Experts of a small language model: vocabulary 8192, 579M tokens.
Below are experts of layer 6 (counted from 0) of a mixture-of-experts language model. Rows are named router (the router's row for the expert), gate (a neuron's input weights, with its number), up (a neuron's input weights, with its number), down (a neuron's output weights, with its number) and show model dimensions 384-511. Each number is 500 + 40 x the weight over its row's rms, rounded and kept within 0 to 999. Numbers have three digits each.
After each expert's rows: "comes before" lists some tokens at least twice as common just after its tokens as in all text; "mostly gets" lists some tokens that are sent to it at least half of the time. This comes from a sample of Wikipedia text that the model never trained on. Tokens count by the router's weight.

# expert 4
router:465493468501529486535565611548571496530577496470485549461463501532502517494424465485517513455505431499510482470490483521347516596503529469513517506488516532457597501502470493429495421689505491517565515521502509413463557521498473501517507550461639486609513498487498552483476522514518466499477437521507493503546505520498488484499501553515551491512589475513606483508523538519499524492499
gate0:502457461521436454549475477510496557499594492515494494474538461525525491506463455480501552574493441482519429494572464469508478550470516498474480519528547467551468514564536520492540537513546508452523461497454486498491510538458458477539525492541468461441515531464479558549474439475500450440527473521491460536541563514486463496445520507566534559543508451470504506434538540446507567522447
up0:536524497515460496465518540466546489516548451487499507456510457451568485543531503534478513490512434542452500520537424425525437545474527511536498481485500522508532489519450503542537556453536503443496486539483501489462510496501501491420522468494567513510552507426474552491588546574462404440528481555446434554444512526542478572515497480498457508456434447475494508499469459486543509512528
down0:555474524490479474420473563524510508501451546475484527436509525477482474533577503511498504463502372545483507511435510504547475507511508554420491534433378504430551501545492485445474518513455487546489492462537472563554611578430492565477543543472520493497493467517504454482463488473465527496536429501520502469497552456518427533559480450445537463483487518514479479473560521529471496493447
gate1:476472514469504462506525552519527425519582509493522514397509491531462408482449570514448505533486440539538457443545417485549488431460487502493484518516522579561501491501446558541511495530482450491549494545483576528471523553486526497420480528536457539501497507543450492480561499538542433411509458565546528532555543579477462535431483469519517459576467531516454568486484413466481531502552
up1:535551509553568455569592510513486528486492484489475481542513473589521508559511516494488503512528463484579619494483510451503522491553538538483417429523528560497489567471473459490489527448443503453498558486509537500488503495549583537442534537487558514557508518434502423533494552541492562508518545473496451504504472552490553477482534506491516482549459461467540524475442490504490461498504
down1:525499471474460527501467430488563546531542490513567541477544442476546495493584590506482489491452524486569460485463502391446508461469480536500471491476542446522536390440513568481502485502497542506498479479456426458493504540568537593529513554499475524524493510543477508534396489482513530523403480462463510480516462504477544549558548554481477485476596471536534417482507486492462455510501
gate2:505458478491492510392504446587505491488469486479625519457522462453499492422417448489520457489484491545481545468547506543476408568596475451474496477491568543490491505473561460517492455548608434543512476498440524504539474495556550618433546480545478449472496540457419513480457535522478405501562498559509504456532525552465524543474449498493490544480485481492577510536550491565469469458480
up2:559454453447530470474589437542463553450562418466544497487456499481527482514540424541464472438463516544533427463493442407430478530564547444521574550471523526484569487457471510519448485508551471538506527520472443471476422478497485454513553481471510476417482549576459488400472466450459469478477534491575527463486501547555458527473469506474512540526494510501526510504522490483470524560506
down2:602584493521521506558528505450486467418508539502529508504524519442414517498497414524483517548491367574500535548538487455513438482459514572502557504522479530460408512458422499476527445468549511483481558461533531490468450439499468461475484455541425503464548474501443517463526515449472516490427475520458503512541501608450500480475505531523518534505454513466481475491470411490543536471464
gate3:528536533525559509512522524509521488563490501498547446559485441609494517448415457466479443546456522429529464504486496521614453449590500502448538472490487459466471515537437445547490554545506480486493496499423565508487495478528542497584496518447499493555503549552453477488500517529504518534529486531455507453491525510485542515510562578451502573506541465517516493475489491473529576499451
up3:533466520566482488507441479530471549490555493396465560531525500423491524533490511473531505514511512548547452548431514518553624518505505547602459451511577478525460463570506525421485477474591510438468507491458430512396533513466429529495552535558535513504556514470498488504588483527498518506580555541477494515478517492496538569572498529522538404517516498473530479488473483421461466469523
down3:491548468484503479548524541565512513517466462526471430530511504483465490419552499487572562481508496469488462612550541538583440486502559506491502534562413463545515467477505525557461481492481517509485569538505545530535536500489517459567462556442474528541436454504445516541469479430544525531517489530493517431556527430494523564497482441566416550556528563496507499495546477473526493512478
comes before: ",", "-", " |", " (", "|", ")"
mostly gets: "berg", "sson", "borough", "ville", "ć", "ston"

# expert 19
router:468497552489519489545543603514518510520598503429487503467498504514505497495436488481487519413498397506517481387495494525371515570509518463517519486470558538450551510518496465469488469685482500537568514549514508438462540496508476490498498576490560498615523503489498508528474505514527485512481430525511490502502491527493485489507496475507572489491574438516557488506507574538491506474495
gate0:532466433489471448392473561451540492535520479517529550526550491568517523513554522502521537497526537582490547525504478501494467504480525471454457532454507521495462462441514474560471497582497480456471467502475431527532497543529485515540551499475462500485509509395559524483471469514498434462487551435462534522458509525459472466433463552474575547530481426478529461511413524489509588561555
up0:522455519472499469506500424492547462541515495480544521516493507477531524590506433591477458495487523474544528513555421520474548483474532523445501556565528515546504490533491507522525474443595435461460430510429444499583439479543493585506472450554555470528480515416515542530482564496443435520518447513509551523495500597446506474578450558485532539512512509479556470496490528477517501509415
down0:480512537458458479517446443474539528481526545497500468565485500509494471575478482582491455566517512526482482513448546478489485516453547438489593469578428551536449485539510534510459526507478487517471534524555538476507474493415472525473523526513582478482487547468503545499553431545503488536512528541581528500527512504509459583448496467466484412481539591559516522517494513497517512458512
gate1:529482538483502584512455496512523498505446453494539421503527555483463465515540531479490498564480515459480466392498483446467498512461482475439521539493568503548512505539432592494505526556434507476496552498486514480459548579504418560583491553491525548536578439508514571525514490535448473539521555526463530441476475512518506556545548481395495516608512484485511472524484457487437449394494
up1:495499464468514550507495486572484525445421446489421484514517481513481555509504515518458497584569521460547498479488535497483479459504506524489505481554484489467491483516446558563519489508540528605545421428457491422529513529516493540529542489464520461440499458525492503400428556496548581442454545558496524508492547464436502495494504619491462514463518482466474553574492514448517523449465
down1:519448525524468472480451568541504512550514425518464475518504559559477508480519450505496443452488535441471552430507502523493461587477493484515556578472501475522516487533493462501468475522530530567568564552461426504457479467447481565478492493514472538585574487513551528447465402533450545521484459530496589498503426497583463455406541436461567585523481457507517514495462499510473471370507
gate2:450527508518521485478397500470570510470516537415518485453492527500478512440513563540554493517441486528447447540506514477491534536492502396490477513461483538507436475477491510535458525467533490496578457440511475551501525518521498454533534446545530586538474518547486494512488456551532532461508439503545523533492532452465469454500526514504512526532500575541572485523446519532517527470471
up2:470507528480535509526484483525561499466505471521484475481526460546539471539548584497446516472540581524497441464513497445472474484550492475471509489589496495501486480488498477509561544486513487528480483527445502448449500454402437488501570507605536474532498510413549439554508501502464536543493550492463519475445443528490498558453435512528448400476437504515535517506554469513449510508486
down2:530480499479511514508554542596517456401477539547495520527548489505454531536482471439453586523563499530437516539473509504505529508479509507521514518476481469492504510509550493495488565504427468468528520515584525493503522481532518513474513425449490504466509536414549465460469552526563498497549553494506401564585607504515476436485499476515458484496498525468536501581553502510559522455428
gate3:557531443535546488535492522480485584499447582471484454558512454497497565521604519455565446512513560525499520531497529536513509544486476469412472492524450526471492511435476476543542526515488520535434504520517607433481530477501535555540536447591495502494481514447414468509518523441538526526529484500498484503551459494482514521490538457518498498428499405403440548503582516562511597517494
up3:475501497463608487525526471436475466576505522525488503512458438511506503491527555454494467516502517479466417593525540519458451452536565574575495543476475478446463478480591504501490491482486612524427508570493501426586457559482497479545500493494479465505430521489488484452516500512473502581541409528471477479498551591539487511491501537562522532500473493524526496489490467519485492448486
down3:522512452531519558465459497408599550555405484398532489488556518583541502538491525502466456478540472483515471495479417523481575533489471444481475516494535493509460523512513529439490554505493467474503511506518469448526506434474478600482560522497510477542530456475555502533517529505509460455466551519455458483489527501541577477520462489568475427505503534444420511523444545503490519521467
comes before: ",", " |", ".", " (", ")", ";"
mostly gets: "ville", "sson", "ć", "5", "u", " 23"

# expert 15
router:480500532517496490519466516534437536517512497473492478460479527547514499477453481492580490466477425514596495380485500579469427510504539481508471475485524552474578510519466460545504428522551530448528525515475491501509514591513490414480488428461434499549502514488531509521495487494512493537514500547493504482425462465404462501479455444517491502509536519509479512503525430522589549492506
gate0:515497476508502488435498529515535524433523487493515501538553474459513544496509440504490469517443544558482548503488496513535545495520482528472550500452472477508471550514528462478504477454484580535538464454568478448477483481502534490477525560532518529465482452520508498610428559530513518533512434513539466541604556468506511471532567461510523484561503456480478498452513521538449530534540
up0:432455525495436503529534534392512533584475481554425544457523483502513483503423503515460486456529438504521470465495505437520444599484494442494514478549565496535519477498516527522537517505508532501479383450598502464556493449499546579419545479501461499530489556470537590552481530489510470449503465530516490454478529420431536520531538516504503523570474414432503460472486536524584508522484
down0:494487462532540565536505479520490483538440464515447476481487503461488493581463572468475488402454507449461515414423476428519481488572478460465462439458458459443477537531460592529504519497578511487493472477499543484511489506564459532509507524471517528542569505564500444440444553482480466536488496510580506505475508460510499499440520486515532517530494511521526484501524562476444469501479
gate1:489543548498453458467562548543509474560452516445518483562452596516438505492486505481510539583432468471471533526614504560473461565507538498514490470480539411462415514412556504463506517430494466474491467505475502505439492479499542561489490468497446476473518507515492555450491499509534433484497500499567508465451520447561510498519533384505562568501558510479546487488590450494486491503501
up1:420499481474511534512486413427471445498462418511394547514511440454536439525445520488486477481493482472517486429582526425525484547482538548512514487538472439498499510455553467471570549597503544549481547560525492501565472514506534455518488453421446490458508511519486522518422527478480616462491543545495501500529530479462512525536454529491504457461458543513530530527515539513481466472535
down1:485517475513485511484568448475484449460474458525429486554502523513478558519534668560452472483529533487454506407475497461463486530451479595526523484532537521523495511464506498515553415489471487527582481563526623514538514542509557510471540594421555488471514467356446472503470494501457540536452471458406443467490521501484548487476431501495461506492429483481437515509510511488495508435522
gate2:597499543503531439411511516447446541472499536495552495521541499490420496496519551481472473492497534430548538469418503521439537585548592508550478457521479550454442457512481548515454447549447499529512586502444484525526455523516515475448520480518463522414483410493551525467465508540499518439572480513489532504507483535458444506537547523510588477446512491475482474492476480426529435533500
up2:491457494461485418496544537493498509421469464528475490456505545544485559547556543539402426526499542439538512412496457569506507609446428571446575613492522514426577381523440485544499539599508562532472410494525531446513474486507537509473493587494631460424462446460514464571475481496526500510475525495512527551524514484515509515514582484445494583505444529479495498457443461458513512482551
down2:468411495521469514532487470521482517429487479473474468540501520540477511489523484502469546514561482516468575474485525506502574511443479477471546455544513550481480406522472505544494452546522544412521519447512600518492488508483511478445522583514544529516453466484483392491480447514501476546527495436447437498534465517473529516578539504489531456482468568488509488447555502524505529506494
gate3:503484489486502491517411470540507520457470478452436535461436438482525562580397522473493542525459542512454467501521453441526481498439470565506465633408542530473541525502540443498486455468494538552454496481453488453520469476585428583420508481459464483467608435447511504519521500506523480479544470467470520549501508541508472510486528472535480474497512522520494498516536494444546478507428
up3:483455499518475521461548445466462504487514561451471474431474475462430525528491536520469494431396493565465500532519527543549521544481559522527476556495506547521516522510528472511463516428569477474508568509498508386563471376506441548442542527525590510505569438496520536511494467507461550488549483543466496451541501484530567501466472491509485486474473522559566460529543555500509492461514
down3:505498460509535486536611498441446475518571420556473469459503552511600474504487499415443492581443539494515532516549533591399498413529478547495461400495471560419466508443427506571435555566551538482511500496515477499480546514481510517496509538485609539506477566490496470495452509503519491447489415428485494503533520538485497467553436553452522490499538496485541479493531485574522468511443
comes before: "-", "\n", "|", "0", "1", "  "
mostly gets: "75", "10", "25", "45", "90", "12"

# expert 3
router:420534517463510457551514558484518488561511497507505382503478501456501439482471506511583470477512452525502485426385507598482462476541517483511530542444539500440534555508615432504485591528459490441518487448483474476481509534508514494390519494511583481524447518503493533573502527512528474518499479548506495501510424510482461499480522450520488521535596468495535498517508540468539515486511
gate0:437457548506429446533484467446576596483549494512543438508480503512518479467519451392572533475530537495532521440511474460510503467509545525566461503481449461546522504492463495494516494536461508499502486544525476491474504460530532478558518538517414600449507506487438539470519545526466510526527524471536520533492532474558500542485505557437490475582547547549454584508555472514442526491535
up0:450560471534521544506455482565518438510545561573477530534514452467562472425548557517454489487474537492504510522552527496475534476504434482472460473535505495455427525501488480498508460567502511466543486480519481534460524488511459437457528503499575524570475518426498527441527465467515410503475472485467445540480465521544472458451507483472552505519503485456480483473521517554558449425499
down0:518544483538514473493511562506458458511471554529510563518514510511482538406464428471466446478505458529467453483479513503436477458409497538460450489454520448536579555485466538545478495502537490527509466499490565471504470525535535558517560548489511504529476531527513533545547561494435467486465558483482457537566492551496507502499488475456523573485454468466507515421459540582475579526431
gate1:537476442492452514475548486506459453473535503522489500524460482516462563418567461489502495498550494576491467510493506505443536516496461434529520606533518450432464468451494483475589523558494461525587477449523570476457514557527486491457522537445495472483508545529468593479556439472495527547455492483521534551503515506489467506524466487440488543498452490493485501518516446553472525486534
up1:472539473472520516447509424485503457480423496503528500461378489556478472460513473536493523470433447541504505516496474525529449467443542567514519561532516509491465501538550461494447517484506513497482546490449546473560427424505459545507461498394497504435564501474544499525530421490420499459432458502468430487480516463489466491505488509436522503429514492529485499513486538568455417435523
down1:552549497418569464460494508601442466498440484466480523437519474523592515473488446522438406506479542433435525572526480484508494490489537541559528516460507460467542499548571458485498472530544526498507515472489469553547550505536516459421518518496537499561526511508548467442566485529447558455602512506487545450482496500478518526489530507395537557463536422488469509545488546522533527444547
gate2:500473566434555378514405536512497422577475485525522462509463488514467512453549448455501482546557594460630458492535530425506474513560496474524507491475564466547504491528469464484450504529473588513553520451476534522536524472438485545525500530455524519526540510573427488457559593565491450490442540498417570591458521541431582520560498478500506551448514488502473499507515487528497417583516
up2:530454484456521474506556483544515543546480544503472492482547513550438568461499440515501514424469478522590530456483509431459537496556432507483626533515453454487490528451572500436457437495547459480517455492489480518439449539496506479438507510501494483603569494530468449508502515447501543553490492548501495479560518530504422491519516406499534519514569491512530496536502463487440500547540
down2:459391478471532499450500460473543588562564505465530570507458510500481476527496538460489477488525523508490494400497496443543513494547480534508530495447492434539535537471459500500539438498555491517546465465486493496466529525463565463549457499578423486499584556552516464548503507516444558486449456508547513512554495497480523523550589602512546467519447493523462470484571513453482537431503
gate3:525468577596459515518455461507520487450540483598594518570501526465490505502517497448518513462525535509555565423542410491477513458476568450472553497531453518542436468514537548533482551521468505495491467525498520536466536478482516574525509537509541566543523454476551409493474517527511452534492521529510459446491510470462479434549501520491472523447516420485586488499512528495502470484509
up3:373432491534539563509479502505450482554514487476434483469459510361475428446509516498448474511535552527498460533530538523528443470480535500536491505476523522510530517573548467402462572490462538557491436494522506561477558475450538393465439433500512455502568501468536507513538498493509449530487544438477497537489461551450481474525480571546505496525472517549544501511486466494507472529451
down3:541505528514500441490434518469513470511523519511539449529558524527517443533545516517500488480499521546509492473487564488485486508529465485507510531521498540495549517585537486553434562490472482523502527544579535510490457458539491560500498478538598504554560381503464502524495489540496516543492522562533482539448465526554559435473548498504600533486423450490469417505474450422508541476520
comes before: " the", "\n\n", " The", "=", " a", " In"
mostly gets: "After", " After", " In", " During", " Although", " was"

# expert 62
router:453490566545454505467519514560458556529512520527474467451547569558585488529468490551533424557568486503558477490531544455537509531434482522438528456442511439514556499545600504524550543416518493490482538511498531526453461475521464467489490476535508526494521477515538494472424444516474518461522476506485568543499528498540517462535454535492558407512529530537477480564551475546479552464449
gate0:491405445534436462447517545501550547454457527486486520467518460468439509459467467514488544475523540527508482539521522486500492557472507465507472558514536519507519461466525474522576487493492527496516438554472460546474499510442473493483535518461516513474512499429442519503485513495619495520452456502476479517577535558536424445482446580551486499552536454468443453468486461492504439534514
up0:505484483408562460531528547519541471520559499516516542495428522554542481616523545563476476461516460485522481428487568459473507566488534566511422552563499526481515462545537487496491563495509506492516466487466545556498456447500496560493516557472502470561445519463516504517501443548416573475513508543478550403526456436540567450535519439526544514528511507528550536489546465455473479564480
down0:548508466534604451504555474484495535485536528571564512456558501450490477488494488527523519484532542569443487451479493532506518579517507542531504570505498522545547439484497538460538535563557533452542491500553548475522481450474504451446470531464514423572479486544463559542467462534482535485493515526505496493473407535538460480463471496505572470461519535470513510551550495539459591553536
gate1:456522533509454480446421501529472526516542506402511467510518477482539517538511469470497540492501418528493505511502493413477542527554486492541476442485498476505561467498433518474463495553514518492503598410518506495480467568462328517465583532498545502392512493528470552532525467444460474476478533425474444391514552468470538542468554525488490467444486554489557484461493493565524532501533
up1:463466485499518518486607529481525506541510489491523459542548590463503479473504512483485449467519521509523528584467514507459502494553523527539492505501508483550518460484524483519462408480471567450436487559468469448523529479543499483458479534515460550456546418530448518489480428589497543523486479498500500493504491476463452488484495512503475510469527477459515516550515494531501444452478
down1:449551501432477505536572442489557443437565563524496465516482600549472423515472513494494515529483502504506409511446531546494519466539442485483473561548466491519437543524514549510573484522556562519544488480507485509443526514512531466465502486440514521487511476519533510525567459589590527516558440558486550531535491510526509469427482532513434509462547470474476526477444502505536460631438
gate2:561557458538458570515567526476529427502541517504499477497561445557466469448419494488449549503479479490460435490432449513463483450526484497498504548477502466595464491477583483475468486519475599520522465460486528547502486433552475457435457576530442450481480541539521497474511447564544505497483479489521492607469535519469565564530543505432500538552508526528502517494471462472560478521489
up2:592475519529515450465519500432498515482488550527488500517462530526482551458517549478495457478474524520462449479554488485485453481491480509512493494486526499502557465512488457510494430557525476460446516451462460562525535544538504472503507494516539460548491494503489474530476485559484505453492490520468501495475459522488509482520465459544529530446506518462556524554530506544465547523458
down2:468572519526524497516582528421494503483532552514528457420515480478474576440553497451502507424430528512516503476519569434483530526489603518539430590489521438459456478491556511494476495454603535573493560482492545484497460509467541535527496527488503517541460509505476421514469496480522479420520519439530515545501442469465429483528495482522500542535508490575514431474403551441530491557504
gate3:480484513476561517518554509527513549475473501487458426511467511490466533434500505538495489512410385513541451497465511470428535541469573525485501528487502501545583472509617487475503497464502458401478493362480541500521443483526520473484556544444504552499465523444464537541482523460465483477516550457472458531479565503433423535527564445488444495534517543482510405503547533538532495519462
up3:505522568470539439552472425515553449499496499392534426518475529513532441528527573533474525446494485489471579498454458530503432500506470456499463510539503508490491533510592478524541483572567508503434498452480507442404433505520456527502550525523478542470420468509501527490583452532424477516531526522431497502522473447453461469477461519438501521491479457514517463507499465505458564458502
down3:459523505492523496497432507523431512495510440443479535473518450469508465421508536512524442451539524541496506514462495499482521449451481538505530545469529457530479501506487464541473519524565479503503515530445526520454506541500537477490573573498543570523521520426502494469447464479474442510432544503471473476555512576486516434508437532511489490450509447474556557400458491512530534498519
comes before: ":", " of", " |", "s", " in", ")"
mostly gets: " Date", " Location", " election", " species", " politician", " kg"

# expert 9
router:444490481497528493507534613548517505542563496477478562452444509531497523496431462492513518462503467499510485510484469532349506583501522456512515510480532516441591488506484488418497457609493488532571517519509509429461536513500472488523502487448646494604507496483498516499468512505513482494471449520514498504521505530494483484504496540517550476514575511512581511499535554527507529506515
gate0:417520538479468504520433484486536489497485561542509477473440574519517485465530495440485538488538427471468477553520538542573499519553534430565484503530471462495486515480440481530382446525537518557488471491560555461457529556573517481457541497522489506558450519526563552471511463471477540495542475536590506526474495460493478447546439535524498607544508434556535531476515490490524541534591
up0:492514577435500501467558510551474524512543521508514483562522535470489548494533522521473572573511474511462466492446451519494537546572549547477455510486547474433478574517539549534522537532504484470492476575387572470538511426456474467489466448485596415518500497468512519574550485524520474519474510469447412589516406486538526452480436447549450469508483502508558455501497480464493554501494
down0:486438485512591605540555514508444465491477501582515555517422490502510482549437495496556559539531517491558475489443485538542601457483511475540536517539443446468518493485463510488436440534548513448532518412561534522521456496520589500455494513474452541448409520497506472495526516505452505484493488469441379468548504557491449494463535556534508511544523535499496575473534462505537496506505
gate1:480507486555462525458580535519508510476441515470524462464512470503490488385542401520497516505516519520464415519451403504514476548554523526515543427511509488457451504443490466456493523532490513514496462451425457471522530544501487503524493442530483555541539524550488498495460459492477435496459545442616417484563549557427502491571603534546534516516490543542540525483513505454486509501480
up1:576507501518468563482482496526533487470541562454557520502469515462469547435493516488486518452532535507491418506569530497533497515488516490576523558436497499504510498494486531504506526550494525518482513524482428474519471531527445500540583581514499570414514476477557479578581494413453467493431500472533407501481465445483501523503481474588511508451516507551494514465461501521443508562480
down1:489499457516496517535497545555488443491555459478508483565555497545525554535483544468461466515457539434456563503469475453575484555509476432477595535531536527469479559564553474409491411513524499486556594468472505537540525494513538590522480489475510471537429467470498478543523425547492522525489458487480433523542467479477535515518497448474555500513551503480489467531551524510454503445487
gate2:472477480487500518443527568517502501535505603522509514466454512519468493535514544501517467532552525560447513547582486432523515578518501455490464545457592434500512452503373533448433495506445536543505514487470507460488424454473451456486467504467524510570516421540444505419510552457504429513553478504502448446529458535508556485516490524581458529486546435533516492407558576483522477528502
up2:459503538497525489523548459482575473443561475565490497551496510478499565539480493421508586552484517539517539483476492490443479496436552541532496435505520497523500589448524477468504509461489506540511497515495521522436451438520543511521437477522500487467509501556516577482517533511562510472460467509528461489515498477451457456521458501508503490461487492496471494518528480545519488480470
down2:526501456522471506446461450439548495552401499470500530458468425444483473496540453464531548428458446524555486463471538533578491533392449516508477512419460525548489582539548493582483456530492495539543522477486443563444512525500517560484442512581439486567402553532523508491452471523492499495486498513495528489537545543502466493484511460566523475524577494510480510443488491518493533555528
gate3:460525507479514516547502512506504445492529523522472498489434486469488488491467547424519459516449498503493480528515509488506547406553531539447456476458522491503535529482479512556475468536478446554427494487512522517556457532451544526540490447504508519493452557493557504479410535469491543428455526544549498533471480597522464468486457498461495527507481502478437451485519570527467524530457
up3:546507444460485590486489490472470465531532444439541464531474462437454502540592523479492493508516432515508481524497547592469479490487489553483512536530570554456537458529501481483493504575522518471510463569509522533506529581483467467524539516479464483496459417514472587468512504530505521548520536496514613589514513490504524458518577504524468515409518391558524551434489473529446560450496
down3:502506485425536518579426511476482503453518527495437422493478410467462486491484544482497522497465490500495471537495512439493501461555536473464535475502502530480520527512507456607481421490483474473481496513533515545487480452473543488552534528559531526507515469531499558527411452506542477526452432505492476490562449451428570569494482462472440537555498548486448496470480561415511502501553
comes before: ",", "-", " |", " (", "|", "'"
mostly gets: "berg", "sson", "borough", "ville", "ley", "rina"

# expert 37
router:466500621517502497495474637586466517577605499483490534428503505601504498487478494493529481491503417503530494395548494555422489521473519479498541471461515496474602513510553457478500491520499505510525509516498488485440516508509475464497500472494515499554540509492517530514485502504516469512487404534506504500439512504531479486499451520514512504494554477510526505503513429533500545513510
gate0:559507470516511457481419574497451448485488497442496468487523488524467544445416528498569552568481484505561589528497471498498596554453513457561569454425504488629461485519492528516526531475517515522486410561540509537541511541454483485480456492578405615470483504553490443516516476433474515495532408611478460476466536558487523491503509568551526541526483514470544431477513517509492579518531
up0:520533448436456545528470512484401576530451517556508519564488458486514419472463440519560568560514481497515476489425526535561485505514499517473587505451464531560501517492496533482464614521424511556514535527479513424514527602499526456478526527401530509467486552458502505599474514599513487523521515441541507572521418458499584464496550492453500473459487491495532456524500482501498537494495
down0:549556502502452491575568471452545499475558530459501503518522474531482477518556529470520460486547470492486528465493485496451485555477467501504541491514446519617569468478457460473483540479478545505489458517531455429447532501558445563455498495503484445511544467498449515499523481578499487503466505552529420485485487472453590483515480476551473495477394525399575507486589467469404522564474
gate1:532538439538517482441477453532493458450454449561420505553576533562468528465451474518449534522522480466520524520534418524541453533479461538475452447472393499508476528512552553492448549466509527555478465523575513511492536526535560569553512487427393430452542518451561425535492465511471534448542423489526498436486459565506528464574510571504457569518464502471463542442459537529535466500514
up1:513499439541529395529401509504475551450468500500517542515483496551435486500508535486434533580463498470494447524426492448551501492485505495442508434496523503516475540487501538456526476491487481513555492449556538489461464540531449559467458492425401474424494446490561525459457510436467518452531492529577502510460468448466441486477517542509547502447397518504534503430432457516455468533496
down1:527578468535512488488517513498505501433478521520435516492508560545481454479505504504552430440486513490498467535520485490521546510493507490505500533513448537530554450478389529478545567434534465461556462558507620586405486458516469483525486458518472574496518551515528546469527579491508553469519536520538470508455416536532465477613521490565467587515515520458500560518461497519540508520454
gate2:466492597536471517549482539533481465553491492456481462483431490515509514499416494419523470481412497534440442495478469475499559513465453471592503452441502507550523524493516422496501561531521432522465511492484554458469407522437438509520473506485496419485528534521563454406495482431470468495546443535525448499490472532452511482501545520540455474481531504472489535434481488518529533556527
up2:476435509524508527471502515503585463420479537562447561476511459521529425502462542490474449557526566464552482532455542516515481523547537437508535518491507479512544512455512490475509572502474478512507503511513491462532504474502555459535495462496511457492484538492478489560444469606531605499598551522511515487543480514495581460507442551489523496492481530452489458531510505464453548413509
down2:539485551472522527542471450514512470503487446541513444501505439426513565485488439459576479507524529542499483519513517540522496512537554464546561461460443542440487574516561423436504550447480547541566403428437512568529471488468515511489501480536484528498569476442495411441457439499508541512516529468468437437502539541460510444490455503515495486476500514517538564525477539481534475441472
gate3:459494534484471435480472459573475401513507468463502486463483578554467500516464606502483570532512455492523499517498529515437532488485466481474495467534536528504522564507462541497535457441444502470539481490465442522524522483451549572485441491518512579440487456445567502477556509524482448486440422464469486455411604550500472476464518532518537515548520453425480412451478552506510448529520
up3:536565555475494465469517559483494454532487485514487482484452548493508450514504548385497516536575518513520507535450498460482526509513606434549478463457473541507508435520424453507505448473485565452487484479490539543490546497577501466503490464542527541480548400523396496487461573446564479471551442560472473519464495474501490445513490443466521498498578510476468531561502434459515525507545
down3:513539479456501503512510486520475482531592449506537530463471486516486416586445506543575509437532522480537497478565439499513432505536524504511513602488495492519513508479503537510480429494527546465484504470557461434439482574521482484514560463479491501469520492463422484522504459561552470545465531457551440532481533497452525490548449496517500540543478529525524528548565461563403435501548
comes before: ".", " |", ",", ")", " (", " and"
mostly gets: "}", "\"", "6", "02", "97", "94"

# expert 27
router:456496484495525493506537631528522513556610497453485556460479493532491509495449471485525510457502434497501498455512476514376504541498521466509573487486495519448560504502468498369489512589482489544587523529504510435455557506499471508515504568474604485648515498491499528471488513515517473500474429521512500502498508527519492481502500528513559483502601479509567512502516511508491573497507
gate0:489446514529528477498530457535447450391502495537599456502519470453416473541465477573548521519360490551467543494482435490518519530510497488519545481474548559462442493552468541498499546504480494458469477569463480512512473476524494489460536530453492462493496560506442548542520447476481403523520451513466470517485602548489461477422487524485523514517501488492486497501535575554529458512505
up0:461468456488556521475442504510530559501519563390486510523498602595459507457510547546473453530484440503485475500433488499526474521461460534481442579517522551541438516501496554531508458494511498515458487477433467492571503560438530493498458507458543482465511525446548497548508498452447570460518438446519489470413460524516475476527521494515504474483519458486483509495510509511470568566420
down0:444507521456471437553549460502486489508477447504488492480549466523509511529517542530482434455493496446430510495516493538545478537481529519539503458478505526480529562493513474554515489534528495570522472554428501460525514454512511497505483515521513498480388512570458456537573521523471415549535486579472529508511511516538537474518547431544545521548500464530482469553469560451538513391441
gate1:463539467524472510474528482446437506609463494553539493564537502532494510544539465521516503490473537508518460582545458414480512511507447533570489513538558475597486567459453551468514529505495516530456503522387527488504497511463517495551439509461432502498498425448497512550469451501451529500470475495402505488508503542453472504539379611494550545525579397525469452484465503541523515490551
up1:518407514536509516572532498471486511511431526522473442485540482528538515552446498494521529451553514519518454438559476441524473497505462481541436542501509490548472553442411500461516499542433512546480527537506458552506521431508437448532522460524553495493545479513474562553477539504505506527474490489477525458468532607490537515561474487536483489514470493509520500489445472471485559539412
down1:551502510542540568510440556489481495531444561501524575493564418499558430535583539496461494434424496543526515551535483499525526454509566554455513538435476580551490485529491464552520494550529483449479543417479498579478435489499547501496528493520547459394575423493481465495477514567510510489468510444486400517591460576496468485439534481451474425483456432437536565494478535435431477489492
gate2:520507514508533508502492461508497514538451495450455446563521539462509548508547496489468439534555461551532446467396467528570487509457506579466466505482510493525434483521609516455495560452516518501486470473525468522509601485519533502476511488459527517485468485587502485491482526571489538547548505472538436426507558529478506486482481483447509554507472433509451498503505520449459493499353
up2:448513511448523496500533480529501489499519564465482506553488532412487472516483443546527532492482490455539578584442430425461491504500485519479573515548489480440433487566526498435462506483516475515535487489484473552518451467499487531452493464533499504538517512503515530517494519511547465473477561568511536536488474502513487493457574470488495478534465473492504542515583511416418504530486
down2:562454476485480504527468433461455494459549523550495449508473496523474453544486537532545498516526539506520484472536565528601497544505495475538488474488490519480565473466486484522583486488565492481502486481486462571548495506483556439555507592574530508466505502511466482528512437541468487460504448507491545501514530475453578492486531569515537528471503487436438438459539537431502475534523
gate3:532508473543482538471502482421481469492482520495538510561467474484497483468486513482487512457565497465507527509508546483466558520581538452519479596527517457576491582397533546459517482566445520504483498476562505549501451529478460460557469412418519562489521467548502530416540482468499590504454510474529542516557536488541492526520447540584555485460555379561496471514422471499462464493552
up3:509470466470412476546524494580541494480532480496496425541566479489501530427488513527471434470537606490451513482495564446466527490547487444478475495478555486497563525538502447553451495519466467482460502462481523461505497515509591517528438492539512509497526507446512376496485537513463546521571440476485482564469499478532523474570473573556513482474604506589520495533526513437523447558489
down3:497502567501464562493527546529551530555509474494467511496447515482422373495543548556449520563525549530508475516484560546525459482514539576479482513452500518462531497449456501463515507524531490595468490491452503482501527537529444485472480493544523503598475452574506456475507465512537559509462457527488546479602498460444481545469583486481428511439441472439501489461546564443489555433495
comes before: ",", " |", " (", ".", " and", "'"
mostly gets: "sson", "ć", "ić", "shire", "borough", "rina"